From a checkpoint of a small mixture-of-experts model trained on Wikipedia: 2 picks a token.
Below are experts of layer 9 (counted from 0) of a mixture-of-experts language model. Rows are named router (the router's row for the expert) and show model dimensions 0-255. Each number is 128 + 32 x the weight over its row's rms, rounded and kept within 0 to 255.
After each expert's rows: "gets" lists some tokens that make up at least twice as much of what it gets as of all text. This comes from a sample of Wikipedia text that the model never trained on. Tokens count by the router's weight.

# expert 38
router [119 119 145 105  60 158 168 125 104 168 117  92 174  97  99 137 138 101 138 154 140 114 111 101  35 112 173 165 175  95 174 109 179 122 120  91 142 116 124 167 175 176  99 126  92 132 109 101 116 155 155 117 122 155 141 162 137 120 142 134 152 136 127 143  96 125  98 106 151 110 167 148 114 122 119  71 175  98 114  83 170  65 160 140  81 150 123 180 145 154  91 113 169  91  92 142 103 102 145  94 188 143 136  87 142 100  86 165 106 133 103 139 159  77 136 110 112 182 162 127 142 111  85  93 150 102  97 160 164  77 110 165 188  92 128 143 137 167 119 133 180 183 153 178 127 124 147 103 133 136 108 185 134  90  61 104 145  80 105  84 159  96 101 110 149 151  81  93 157 178 132 162 138 142 160 152  79 153 186 159 160 158  89 204 162 165 203  84 116 100 121 104 136  83 143 125 105  95 140 134 118  92  93 117 126  81 166 114 170 169 151 159 170 112 136  97 141 160 142 121 116 142 168 176  65 112  82 138 169 116  94 197 152 125 125 112  59 171 130 140 147 132  95 120  58 152 115 123 126 182  96 133 106  62 173 115]
gets: " |", "|", ")", ";", " and", " –"

# expert 1
router [155 183 155 125 116 148 155 109 141 159 150 102  95 114 116 140 162 109  99 118 134 186 163  70  53 123  97 170 189 143 143 137 175 129 128  29 158 139 139 151 170 147 114 117  68 145 158 165 135  93 139  98 113 111 127 119  90 139  76 157 152  74 141 144  92 120 141  56 130 169 147 142 118 155 116  99 185  93  64 107 169  72 120 131  79 114 122 176 122 124  70 144 156  89 113  94  90 100 128 121 115 184 124  77 166 180  88 141 101 122 147 122 177 137 126 118 124 161 141 130 170 162 130  92 164  75  93 141 148 115 104 126 153  90  96  86 134 172 156  77 142 152 103 156 107  81 131 132 157 149  60 142  95  94 107 117 147  50 100  93 165  97 121 120 147 112  75 112 177 178 110 148 132 151  94 111  82 134 139 135 122 166 122 139 155 175 164  91  89 140 105  72 126  87 134 120 117  99 127  75 140 120 103 160 178  97 160 105 176 163 149 138 154  73 199 107 130 131 100 126 163 166 195 187  85 145  89 121 151 159 121 187 136 136 102 108  76 153 189 135 138  92 170 111 106 114  73 137 141 174 117  94  91 116 142 143]
gets: " |", "|", ";", "|---|---|---|---|---|---|", " Votes", " Succeeded"

# expert 0
router [174 144 110 124 128 115 120 127  63 123 100 130 118 148  75 139  99  91 152  79 101 168 125 135 103 173 121 131 124  91 136 150 130  89 167 153 155 107 113 121 159  92 110 107  85  92 135 108 125 125 138 117 145 123 143 129 131  36 139 100 119 135 122 108 141 168 155  91 111 120 102 175  82 127  78 145 139  98 146  98 154 165 157 126 143 159 115 155 115 145 150 131 130 151 174  47 103 144 123  85 134 143  89 163 155 163 126 107 104 146 119 127 179 154  68  96  96  97 119  99 114 139  71 155 110 146 208 151 112 119 158 209 143  88 118  80 136  89 133  60 142 108 128 117 124 127 110 139 196 109 128 116 141  95 158 122 106 156 141  79 127 106 132 118 148 177  63 127 127 135 148 160 187 177  89 162 150 102  55  20 123 115 144 189 157 142 121 123  95  95 108 118 136 127 103  76 101 126 154 135 108  54 100 139  77 107 168  82 111  95 115 109 161  83 137 150 134 150 135 149 213  94 192 131 120 144 141 122  79  42  46 134  83 137 118 127 133  89 178 136 126  94  99 128  73  96  81 123 127 150 190 112  59 100 114 106]
gets: " by", " with", " of", " to", " from", " for"

# expert 43
router [133 121 199 129 134 137 132 164 125 151 140 131  65  77 145 141 144 163 149 166 138 162 158 113 171 109 100 101 114 124 133 104 134 167 154  85 165  59 140 107 125 120 154  96 117 134 126  89 109 133 140 129 146 110  85 133 134 155 134  71 158  99 158 113 154 171 132 154  54 102 197  98 155 147 179  82  65 132 118 125 175 128 115  92 100  95 112 125 136 110 138  88 139 140 105 133  95 164  82  91 151  79  92 101 120  32 111 156 145 148 109 160 139  92 138  78 118  53 143  78  65 157  91 175 109 102 120  90 103 109 137 113 149 116 153  94 103 144 223  59  87 150  88 128 120 125 173 119  45 111 113 146  75 101 159 139  98 118 104 131 158 138 139 143 135 148 153 159 189 141 181 243 149 108 100 128 154 161 164 163 131 108 151 145 154 129 105 186 107 168 144 143 124 168 174 173 163 170  93 106 159  78 198 164 173 154 115 139 156  80 108 109 198 122 141  90 146 167 158 139 122 172 125 189 144 163 145 137  98 134 138 168 106 121 141 129 168 154 130 121 127 127 173 159  96 118 133 166 126 140 113 107 151 155 118 129]
gets: " one", " age", " end", " all", " number", " top"

# expert 39
router [124 153  91 122 107 146  97 141  54 183 140 151 111 117 111 185 116 117 137  91 143 177 151 122  78  71 191  98 151 134 164 106 223 156 121  92 127 170 147 148 121 169  44 101 113 140  64  76 122 159 124  94 106 132 140 132 101  76 140 132 180 133  82  78 115 135 146 132 120 121 169 100 117 182  96 114 151  56 149  64 183  97  88  99 112 191 136  96 135 101 149 104 114  77  38 147 116 105 104 100 111 108 109 113 121 108  80 170 127 179 130 136 155 110 186 129 242 163 155 149 120 152 117 170 118 111 106 189 144  86 151 128 143 127 128 122 151 138 135 136 125 154 136 159 110 145 163 115 118 175 117 126 171  99 125 113 147 121 100  62 163  88 142 169  87 153  41 109 131 164 175 150 124 117 129 168 176 141 180 139 131 129 123 152 172 159 119 104 103 155 134  84 131 110 138 148 146 150 135 127 131  92 151 123  87 126 129 123 205 146 114 149 137 121 132 138 124 156  90 178 144 116 190 180  87 136 137  81 159 126 148 131 174 189 143  86  87 131  95 112 125 133 164 112 107 184 132 107 105 147  99 169 114  99 146 157]
gets: "\"", ")", " 2010", " 2020", "5)", " 2011"

# expert 42
router [ 64 159 144 155 104 119 156 133 157 168 186  83 111 110 128 153  91 110 127  93 107 138 121 120 118  91 128 142 132 140  82 196 152 191 135  53 180 173 132 138  99 121 127 119 114 141 127 153 160  59 113 143 141 117 153 171  84 110 122  87 124 153 108  84 143 135 133 119 179 189 141 138 115 126 158 127 173  93 107  56 160  83 132 143 133 133 160 102  72  71 130 132 176 123  96 107  93  95 142 140 103 163 122 149 166 174  47 177 137  44  77 170 154 115 159 109 141 161 128 162 147 162 137  74 129 103 113 156 143 120 121 157 114 153 117 103 129 118  90  72 144  92 172 117 166 149 126 116 153 168 161 157 105 135  90 108 136  99 157  88 102 206  97 124 120 156 108  92 177 171 147 160 115 141 142 170 131 150  82 178 110  85 140 147 125 153 155  93 104 117 152 150 152 156 181 102  51 152 151 176 136 144 129 131 200 143 161  67 160 113  79 153 123  72 136  98 178 106 133 103 133 130 191 161 161 141  83 158 126 143 173 105 122 138  94  75 115 161 107 115  79 118 153 109  60 176 119  72 161 133 119 139  77 170 132 157]
gets: "-", "\n", ":", "Personal", " classification", " Born:"

# expert 48
router [128 110  95 128 127 207 144 137 154 103  88  73 167 136 114 116  99 160 100 161 111 139 152 137  85 102 159 148 137  95 163 101 174  86 103 165 153 181 155 154 103 192  73 107 162 159 136 116 113 134 162 155  74 119 132  87 134  93 123 112 184 109  89  91 108 172 149 159 154 112 125 111 121 162 105  94 130 106 153 129 151 120 129 129 123 153 128 112 111 159 130 109 138  41  81 154 130 107 139 142 204 137 116 144 129  98  59 161  52 179 107  95 105  84 188 137 170 151 148 171 105 106 146 157 162 100 121 133 138 120 161 155 135 124 126 116 123 125 137 118 223  86 124 182 111 124 147  99 149 126 139 174 152 145  76 114 113  58 160  56 108  97 143  99  94  95  52  82 138 213 149 156 161 124 173 138 101 122 184  85 122 129  65 112 149 184 110  95  87 174 116  81 126 160 127 119 108 151 142 118  87 113  89 155 159  85 118 158 132 122 150 166 106  80 172 109 125 123 119 174 130 119 132 155 137 135  82  74 134 142 106 147 176 171 121  89 106  79 123 184 113 113  95 105  54 166 171  96 148 119 108 153  65 126 145 110]
gets: " the", " The", " of", "'s", " a", "The"

# expert 35
router [103 116 153  83 154 160 166 176  87 111 137 102 104  89  96  98 115  55 171 109 159  98 144 104  93  92 155 129 148 176 187 140 173 105 154 146 129 165 156 136 129  89 144 158 129 141 171 165 101 148 128  87 160  60 136 120 198 125 163 148 167 104 135  61  96 108 150 139 107 185 165 159 127 136 177  83 123  97 116 125 181 156 174 130 136  90  99 115 131 122 101  94  99 166  98  91 161 111 112 104 144 156 128 105 179  79 150  98 105 134 156  61 192 184  85  62  77 194  92  99 156 150 101 139 117 107 141 127 128 181 121 113 133 108 159  68  89  97 179 119 116 120 154 170 130 103 142 151  86  85 132 135 109 118 151 137 137  87  83 110 136  97  97 132 136 158  60  66 165 151 153 113 130 120 105  81 179 124 112 124 106 120 151 155 173 133 125  68 165 169 116 122 128 131  55 100 106  59 128  88  90  96 120 163 107 179 188 116 144 157 122 149 136 120  74 117 126 145 203 139 133 149 164 161  82 114 107 116 153 111 134 110 130 151 154 134  62 129 145 128 134 108 114  53 105 118  95  67 159 122  76 163  88 116 120 157]
gets: ",", "s,", "e,", "es,", "),", "ed,"

# expert 23
router [152 162 209 115  62  81 109 112 159 124 149 110 101  78 207 119 189  86  95 167  94  86 160 123  41  94 107 137 159  97  91  73  67 190 173  90 121 104  88 114 107  92 159 126  78 175  89 157 134 146 162 157  99 132 119  90 136 149 129  80 115 154 189  80 144 113 143 176  95 111 157 189 184 151 142  77 134  81 115 106 131 151 117  52  83 114  83 122 144 142 102 112 130 158 125 123 160 160 151  78 136  98 150 152 101 133 141 120 127  71 195 134  84  90 162 149 106 169 113  95  79  95 107 184 119 145 133 185  62 124 109  90 129 100  98 118 139 125 161  56 124 115  90 149 125 133  96 119  78 180 134 122 105 123 123 104 167 122  94  81 140 118 111  99 125 147 100 160 179 116 118  84 117 163 159 158 166 157 143  99  92 176  94 108 134 165 193  88 115 109 137 115 164 130 101 130 177 122 130 122 119  69 135 151 128 140 152 138 124 129 111 103 132 138  70  95 140 118 120 158 160 158 174 124 102 143 111 131 141 172 108 163 153  81  85 155 132 159 147 137 186 137 131 101 146 183 116 165  82 138  96 128 120 122 145 167]
gets: " and", " he", " which", " that", " she", " who"

# expert 61
router [170 125 128 137  84 197 139  89 107 172 132 102 112 139 115 169 148 109 124 153 151  86 160 130 111 100 118 186 139 131 169 104 182 129 117 115  82 148 130 124 165 157  73  77  75 102 161 112 116  99 154  79 128 177 167  97 155  86 145 159 154 154 150 121  93 155 123  45 137 119 162 116 122 156  90 122 130 162 136 121 120 160 126 138 165 130  98 157 133 107  84  86 168  82 111 144 121  62 107 150 127 117 125  65 150  91  36  88 106 127 145 195 105 168 118  98 140 195 152  86 153 202  86 144 124 122  90 122 108  69 116 145 115  73 160 129 178 146 155  93 118 130 122 191 126 175 151  93 172 173 107 115 146 139 101 126  96 119 103 125 152 104 177 162 125 135 143 155 113 143 117 133 109 180 145 133 141 133  81 165 165 126  77 128 133 146 145 160 100  91 130 165 126 104 125 162 122 113 176 148 181 153 172 213 112  86 109 101 150 197 135 187 128 144 113 108 146 120 137 170 129 164 108 209 127 137 119 144 124  25 126 143 143 104 120  96  28 126 116  73 109 117 122  91  77 128 121 133 140 136  96  78  88 143 132 120]
gets: "\n", "===", " ", "==S", "====", "===S"

# expert 15
router [125 156 162 183  96 162 133  80 141 141 130 108 126 165 114 132  99 128 100 181 124 126 123 110 107 122 179 167 124 156 207 178 181 112 124 102 164 145 129 165 123 170 117 101 102 165  73 168 131 149 136 109 175 117  98 140 101  81 129 151 122  77 124 118  61 174 155  74 185 130 129 131  95 161  64  94 152 106  55  80 135  52 134 118 126 161 171 103 117 121 143 181 142  65  91 155 136  91 136 132 168 130 138  88 131 180  83 143 170 156  89 181 193  74 121 112 128 144 155 189 124 126 121 139 159 131 162 114  92 116 131 145 188 114 126 165 164 162 123  86 159 150 168 209 120 125 140 120  93 136  71 126 126  89 102 140 105  99  82  86 136 126 115 139 105 169  92 141 153 147 159 118 184  64 157 121 113 109 103 163 160  60 113 123 123 161 144 116 102  92 126 127 153 131 175  98 159 113 112 179  89 105 130 167 113 133 177 114 174 200 102 178 191 103 128 121 106 159 127 129 111 171 179 181  77 122 142 111  94 131 161 170 140 137 171  88 126 109 128 138  40 137 164 133  86 130 137 130 156 172  93 153 113 145 109 130]
gets: " |", " /", ":", " (0)", "|", " –"

# expert 17
router [105 151  69 158 117 115 186 156 130 142 124 155  80  92 130 170 113 113 160 164 133 131 170  90 114 121 116 113 142  96 131 161 180  73 144  90 117  94 102 116 172  92 166 102 137  87 118 120  91  61 114 129 144 127  82 133 112 102 115 129 166  89 119 127 158 158  90 134 119 103 170 166  97 161  60 101 134 141  74 139 105 194 152 135 113 149 147 142 132 186 133 130 137 166 201 133  96 160 129 140 140 171  53 165 184 137 159 102  63 131 108 116 129 134 162  97 108 162 130  73  66 129 153 116 156 102 197 134 145  97 140 150 133 104 180 118  79 110 177 107 185 127 127  75 134 116 101 127 121  90 127 112  90 111 119  91  90 145 153  99 151 188 122 112 107 121 106 120  80 126 126 150 160 134 112  92 127 116  29  92 115 166 172 141 165 175  96 122  42  95 150 104  97 110 146 158 162 119 140 133 184 136 138 134  89 159 162 153 175 109 191 149 168 159 148 106 139 102 150 143 118 116 153 141 143 121 162  84  84  36  55 123  55 136 134 129 129  60 100 131 139 133 153 192 131  83  92  95 151 114 135 104  97 167 124  97]
gets: " on", " in", " over", " at", " for", " to"

# expert 36
router [126  81  99 159  85 126 117  98 167 116 164  75  79 108 171 127 207 154 101 139 130  86 105 186 104 103 146 140 192 139 113 158  71 132 170 129  56 107 123  92  77  79 174 118 104 126 127 145 142 140 143 121  88 159 106 119 133  79 118 123  94 131 168 146  90 121 134 127  76 122 170 114 189 158 145 160 133 160 154 150  96 157 152 125 113 100 124 106 167 146 112 102 179 171 121 134 123 117 113  78 177 210 109 129 118 114 104 112 132 124  99 120 124 123 128 125 166 140 143  61 148 155 143 177 168 124  89 166 111 145  78 150 130 111 114  99 118 128 118 126  78 159 142  83 121 179 145 116  79 131 122 175  91  74 104  98 141 112  97 139 143 111 109 123  47 193 187  93  78 127 188  81  97 114 115 134 139 110  77 112 166 176 176 178 181 126  87 175 165  86 123  80 126 118 153 115 168  79 120 113 187 179  72 177  81 149 135 126 161 133 117 121 163 121 103  89 131 185 196 161 115 168 141 129 158 146 133 138 155 155 146 151  99 173  95 180 145 147 149 143 186 174 120 212 162 126 115  84 139 123 133 122 155 151 123 149]
gets: " w", " s", " h", " to", " st", " d"

# expert 41
router [116 185 189 119 124 170 199 141 134 140  99 134 154 146 114 155  87  73  96 109 145 159  95  79 112 118 123 129 129 160 146 151 187 130 149 110 145 146 139 163 132 155 133  88 110 164 103 165 118 122 113 136 113  48 150 130 133 124 103 148 107 136  99  78 146 144 134  67 196 142 129 131  59 136 159 100 140  72 113  86 184  96 118 111 120 110 180  92  61 120 155 196 157 108 110 152 120 142 127 102  85  96 122 114 142 174  96 107 157 112 128 159 207  97 183 133 135 125 161 174 115 119  95 141 122 161 124 112 134 120  94 164 150 141 149 136 203 133  89 115 199 115 134 181 156 104 193 152 160 151 145 142 131  96  93 122 141  82 131 111 130 131 138 198  35  95  93  95 172 162 103 165 211 121 143 151  84 122 115 132 108  85 173 119 153 165 146 122  78 171 145 126 146 156 153  85  76 144 141 160 108 105 142 116 166 149 128  77 155 156  76 112 136  57 154 104 124 154 144 138  79 138 163 137 119 127 153 169 114 114 149 104  78  99 160 106  86 125 107 112 108 127 192 120 102  79  96  57  98 142 154 124  67 162  89 105]
gets: ":", "-", ";", "s:", ");", " (age"

# expert 9
router [107 192 121 109 114 182 159 125 145 139 140 121 120 136  99 175 103 119  87 107 116 179 100 113 112 129 130 139 148 136 104 149 138 173 187  88 123 151 186 158  92 182  77 130 104 164 145 148  95 164 176 103  78 146 156 126 138  89 158 150 144  77 123 125 132 121 147 118 149 155 145 112  89 156 127 151 139 123  79 100 119  90 115 138 102 114 159  94 122 135 113 140 202 101 105 115  85  88 109 199 120 143  97 143 142 142  90 124  95 146 123 142  86 102 164 190 118 105 158 186 109  84 124 100 159  86 134 150  97 107 112 146 127  56 147  85 138 167 107 121 134 164 120 183 122 128 221 225 179 133 124 106 120  94 113 115 141  87 109 136 157 136  80  68 133  89 117 150 182 138 118 157 101 157 106 110 174 138 143 120  17 100  96  75 109 149 202 103  66 125 135 127 165 134 126 112 120 140 157 205 134 167 114 122 173 115 132 106 139 161  52 160 136  76 124  90 134 165 209 130 135 122 120 175 150 171  87 163 152  92 138 150 150 139 122 112  81 125 119 188  72 120 147 116 133 129 169  75 170 129 118 118  78  92 156 114]
gets: "\n", " BR", "{", "°", " ·", "°W"

# expert 37
router [168 189 133 162 142 214 132 118  96  79 144 160 100 119 161 113 156 103  98 132 171 149 136 148  90 119 105 137 110 124 121  80 144 190 134 106 165 126 164 149  83 139 124 135  90 151  26 181 102 145 160 165 127 155 117 126  96 102 172 116 126  69 147 109 131 125 133 153 164 163 141 140 129 156 128 106 151  47  61 157 108  85  99  81  96 160 191  51 118  92  81  81 129  68  86 137 113  97 163 121  96 131 127 147 162 107  74 122 129 139 140 141 130 101 211 159 130 133 155 130 103 143  99 181 104  83 202 132 125  99 136 141 101 122  71 128 141 208 175 130 100 156 126 145  95 122 151  96 121 192 118 139 155 116 153  92 130  97  92 110 160  99 115 112 132 122  46 163 145 162 154 149 138 119 116 145 157 131 144  79 116 103 123 145 206 169 147 106  97 149 148 143 122  95  97 163 137 106 147 113 170 138 145 194  95  82 139 122 170 186 112 148 180  85 142 142 151 138 125 115 138 161 143 155 107 130 109 120 189 182 157 137 168 102  97  80  86 148 117 110  83  89 189 127 132 118 159  86 112 155  98 142 125 102 105 180]
gets: " m", " km", " ft", " ft)", "s", " mm"

# expert 8
router [155 153  61 142 125 112 121 124 134 102 143 106 114  98  92 105 127  75 133 129 135 192 150 167 122 121 146 120 180 114 176 125 120 106 142 162 187  87 119 115 125 110 158 182 123 113 113 151 160 102 121 117  95 194 132 167 129 104  72 103 139 122 144  87 114 155  96 192 153 129 170 133 125  77 156 137 149 114 164 116 154 180 188 112  97  73 103 114 164 142  96  74 133 188 147  86  73 115  60  75  91 121 142 168 193 210 104  73 122 115 158  93 136 125  77  69 124 195 135 100  87 120 111 129 142  84 100 202 121 189 124 144 142 121 171 147 154 135 148 107  71 180 164 129 135 136 100  76 121 127  75 144  60 116 149 118 126 136 144 135 167 171 168 110 142 145 118  45 128  99 113 114 130 144 103 158 101  86 107 112 123 107  91 180  98 102  84 149  86 103 142 140 100 138 107  95 205  79  95 115 130 132 107 139 134 139 179 119 115 146 102 131 172 113  84  90 152  76 174 149 132 150 136 160 118 180 203 101  99 122 138 161 119 126 185  92  79  91 138 145 135 137 159 139 135 128  74 110 124 189 150 112 140  86 118 113]
gets: " was", " is", " were", " are", " be", " had"

# expert 47
router [165 125  88 117  80 116  82  45 144 163 101  83 147  80  90 110 108  78 145 216 190 110  76 169 148 115 174 144 106  99 170 138 121 145 104 111 135 131 111 103 118 166  88 165 131 184 186 100  83 164 177 119  91 144 115 159  76 118 149  95 103  95 162 144 128 103 135 150 153 107 174  96 153 136 125 144 115 208 105 115 130  70 101 147 151 118 130 146 114  98 115 166 151  90 110 104 147 135 143 116 185 153  48 136 179 127 100 166  90 119 102 164 180 116 150 167 132 100 168  94 188 194 102 139 182 147 109 164 118 213 102 130  64 135  70 131 170 103  49 121 101 150 203 129 156  97  89 180 159 120  91 156 165 130 109 130  75 133 105 116 129 152  58 134 103 141 138 133 158 157 132 145 156 128 117 153 116 155 177 144 138  91 153 116 171 155 100  94 154 149  92  96  95 131 182  80 146 155  77 131 156 204 143 147 131 110  77 161 138 154  93 108 176 127 148 144 129 164 132 134 149 133 159 143 103 125  63 102 119 158 149 143 137 129 132 114 103 170  95 135 110 115 130 151  87  98 139 118 110 108  95 141 116 143 120 159]
gets: " F", " D", " A", " C", " T", " N"

# expert 25
router [112 168  86 142 114 174 116  86 130 110 122  96 111 129 148 112 123 103  98 116 153 126 114 138  79  90 188 116 158 147 182 115 165 106 104 106 137 168 134 143 105 163 138 155 126 167  94 134 104 139 180  76  59 151  65 132  87  57 171 122 125  99 151 128 149 148 178 122 126  98 145 144  99 132 109 114 139  71 116  61 175  64 114  89  98 126 144 118 136 109  90 105 120  66 103 152 133 112  81  92 146 131  89 176 163 149  65 188 117 163 109 134 149  46 121 128 140 175 142 130 155 123 140 153 173 117 166 161 162 171  75 187 133 113 139 130 173 143 135 163 105 166 135 171 123 104 125 117 165 141  67 140 157 146  97  97 106  60 116  54 138 113  74 129 158 162  50 129 183 160 138 128 169  96 127 124 139 148 176 107 122 146 117 136 140 199 175  83 111 119 152 104  94  98  84 103 151 109 144 165 163 149 114 132 126 108 146 135 209 141 110 180 134  92 144 141 124 164 143 144 189 100 192 167  90 182 117  90 126 153 144 184 168 184 134 140  86 127 122 132  84 122 147 128  88 150 165 139  99 148  50 155  99 105 145 156]
gets: " and", " |", " as", ";", " a", " was"

# expert 30
router [115 110  93 100 119 135 112 153  97 141  98  92 142 129 103  98  81 216 103 116  86 131 163 122  68 126 108 181  72 140 118 103  86 114 110 156 152 102 129  91 105  78 145 158 136 166 173 137 130 125 105 107 120 159  85 160 115  89  95 117 111 125 183 154 106 166 143 101 127 169 172  95  55 136 220  94 106 153 182 176 148 106 117 111 141 126  39 162 107 131 119  93 113  70 107  99 169 113 165 202 158 115 135 133 120 178 103 118 138  76 120  77  90  74 174 132  88 159  98 114 143  87 132 124 157 111 135 119 114 146 171 119 114 190 105 174 134 101 175 160 151 102 109 138 142  60 153  82 143 123  57  87 111 117 115 115  83 120 176 101  92  97 188 140  94  91  95  90 110 129  79 121 141 104 116 122 144  92 170 173 164  96  80 152 160 100 138 161 106 127 130 113 129  89 165 127 124 146  82 159 112 101 133  89  96  94 143 152 120 154 141 160  82  96 151 107  94 134 154 153 169 187 126 125 104 143 131 158  82  63 166 165 103 160 102 147 118 109 125 132 155 175 134 189 101 100  79  92 146  77 142 155  86 177 156  93]
gets: " a", " the", " his", " an", " their", " first"

# expert 44
router [ 96 144 135 173 122 163 137 160 115 151 155 122 151 134 123 132 160 124 113 122 139 127 143 106  78 131 215 102 145 128 154 139 152 134 117  80 111  77 160 134 184 160 126 111  98 148  86 154 106 101 189  98  91 211 118 162 104  96 138 150 123  67 138  77 125 153 119  91 147 141 159 153  42 127  91 123 119  93  96  66 145  71 102 121  95 175 153 124 140  98  91 121  89  99 121 170 144  90  78 121 187 108 131 154  92 120  67 105 161 103  97 126 169 105 196  90 135 143 112 140 101 132  88 152 157 130 138 150 158 110  96 161 146 174  91 146 130 134 139 112 146 156 154 179 104 122 174 132 142 166 104 159 110 118  78 115  91  61 111 103 169  71 114 102 137 161 106 100 171 169 170 147 154  86 166 139  99 136 142 135 128 136 108 167 151 178 125 114 132 177 134  79 159  71 199  89 136 116 101  87 124  92  86 136  96  98 114 120 158 183 140 137 174  93 147 110 143 189 139 168 126 106 170 201 113 165 162  80 139 160 148 149 178  94 138 108 136 180 112 197 106  70  92 144  60 140 110 149 130 140  58 164  86 105 156 112]
gets: " |", " 0", " ", " 0;", " 1", ";"

# expert 28
router [156  68 151  80 140 129 123 141  96 134 177 112 138 102 123 146 100 123 122  95 135 111 143 150 124 117 133 137  84 130 171 119 122  96 147 170 156 182 151  89 125 167 154  86 131  99 135 141 137 189 140  95 154 191 134 123 205  98 179 199 181 110 103 123 138 113 173  81 136 111 165  78 101  93  97 106 139 105 143 109 169 165  60 140 138 109 101 107 165 176 115 127  78 110 142 126 126 143  83 166  91 143  81 108 141  37 122 106 179 142 137  91 128 170 103 130  73 147 108  99 148 150 130 153 130 133 167 136  99 197  77 160 147 123  60 102 133 175 130 115 184  90 110 143 106 149 166 104 173 146 195 109  37  91 160  85 201 130  79 146 163 140  66 102 137 186  84 109 171 115  75 113  86 130 100 133 190 119 131 151 143 200 100 135 171 131 134 102 152 106 205 100 123 101 121 136 105  59 153  67 132 136  89 155 151 160 130 112  99 141 150 142 108 106 100 147 125 170 127 174 160 146 137 113  91 136 117 109  93 108 131 127 146 149 141  85  74 165 166 158 147 116 149  72 127 102 119 113 142 123 131 112 100 127 183 134]
gets: ".", "\n", "s.", "es.", ").", "\"."

# expert 33
router [134 151 110 144  88 142 130  54  87 142 125 120 140 153 121 187 116 118 105 100 114 174 146 110  82  93 118 105 100 130 178 159 113 129 160 123 114 175 111  77 130 125 139  73 115 111 131 180  84  92 122 112 152 135 110 136  50  14 155 149 156  83 110 136  79 152 160 126 158 131 155 140 117 134  72 104 145  91 130 103 104 140 131 122 114 169 176 143 159 175 137  72  95 111 151 125 137 114 168 103 181 161  97 121 154 150  87 152 103 158 112 105 112  91 167 125 160 160 132 115  82 175 113 160 112 141 181 169 131 118 153 170 165 108 108 115 137 126 143  89 127 168 155 141  84 138 124 119 159 107 153 135 123  87 113  95 112 133 113 107 199 176 131 171 160 167  82 134 100 120 184 151 157 117  70 141 106 131 100  56  60  35 129 134 178 169 110  86  77  86 128 101 135 104 179  88 158 151 112 107 196 158 137 139 105 169 181 128 204  53  81 165 116  82 134 150 107 106 186 104 140 152 143 186 107 134 135 137 113 106 132 114 118 182 159 101 106  92 171 110  85 138  83 118  93 149 143 144  98 123 116 130  83 137  68 116]
gets: " under", " that", " as", " during", " to", " In"

# expert 21
router [108 134  85 144 129 188 114 167 118 141 100 121 122 170  99 121  87 131  91  94 189 179 119 122 102 119 145 168 190 122 134 123 177 128 137  88 146 165 118 141 137 143 115 127 146 158 135 156  74 180 131 114  85  92  87 114 112 122  84 165 172 139 109  88 127 143 119 168 172 214 104 116 158 151 115  86 183  80 140  75 189 138 181  84  91 120 135 116  97 134 120 146  87 101  76  89  75 107 135  84  83 152 183 142 129 111 107 114  94 163 119 113 171 115 103 106 134 209 138 176 109 124 117  77 151  98 172 152 146 176 165 173 119  88 165 134 140 142 130 119 130 147 136 196 126  95 136 129  99 154  93 141 164 132 102 138 153  90 100 116 135  85  70 158 159 121  86 105 173 177 149 137 115 115 109 130 142 111 199 114  96  73 124 173 119 203 136  78 129 160 126  94  98 125  92  92 149  94 135 142  92 119 156 118  99  93 126 106 172 147 112 197 121  78 162 136 163 128 124 213  95 119 167 160  93 119 135 131 124  87 180 118 116 145 143 150  71 106 119 158  65  99 180 137 101 110 146  97 133 185  83 182  72  75 141 113]
gets: " |", ",", "a,", " was", "i,", "e,"

# expert 10
router [148 116  95 151 110 171 141 182 146 121 120 145 142 171 117 160 102 135 170 119 151 159 172 151  95 131  82  94 125 133 135  32 180 123 122 122 147 120  91 116  76 105 156 143 137 169 181 136 124 138 128 162 139  65 120 157  95  69  74 120 148 137 126 105 136 180 124 107 144 188 160  68 129 155 101  81  48  89 141 127 163 153 135 147 122  75 168 122 156 174 134 127 106  56 160 165  98 187 130 143  84 171 107 154  93 176  83 102 137 127 121 151 153 129 201  98  93 134  80 149 136 130 148 140 135  97 172 103  99 144 103 144 137 111 179 206 117  83 166 122 144 130  60 138 128  62 173  96 131 116 151 130  75 132 128  82 128  96 140  83 178  77 117 174 114  99  58  84 156 183 167 149 156 134 125  92 123 126 110  95  99  91 129  97 183 177 124 127 105 201 161  64 117  94  72 112 159 119 126 133 155 132 181  84 147 109 132  93 111 142 148 111  77  99 158  91 141 149  86 174 125 141 108 125 149 126 137 132 124  74 167 110  94 144 127 177 140 134 108 108 112 116 146 163  88 121  74  82 164 144 104 183 125 122 126 124]
gets: " the", " in", " a", " his", " its", " their"

# expert 31
router [155 143  97 141 114 200 115  89 101 128 110 112 117  91  98 165  96 109 110 171 100 178 164 142 107 101 217 125 143 162 152 111 155 123 121 108 127 179 172 156 122 224  68 159 146 183  76 121  99 119 153 159 111 140 103 105  93  96 146 120 151  92 107 113 123 159 100 143 144 141 127 146 102 123 109 132 184  86 128  87 144  43 103 137 110 174 163 116 132  76 122 123 128  65  73 137 123 133 121 115 158 163 148 140 124  88  44 184 113 199 100 120 157 130 139 136 175 122 141 167 124 125 155 184 179  81 134 162 158 113 125 133 154 143 124  87 147 161 168 104 149 168 161 165  92 124 136 116 142  97 117 180 160 107 134 135 132  96 114  66 143 127  82 123 152 141  88  85 151 162 131 135 140  91 154 146 141 156 175 143 119 137  78 138 133 171 127  61  64 132 114  83 121 128 122 131 161 113 107 112 144  83  72 143  97 103 158 120 184 148 130 157 140 111 166 144 149 165 132 182 135 128 141 207  53 177 107  91 183 172 157 120 148 191 153  72  72  96 128 146  85  98 124  92  90 178 129 121 118 174  95 153 106  97 147  89]
gets: " |", "|", "}", ")", " -", ";"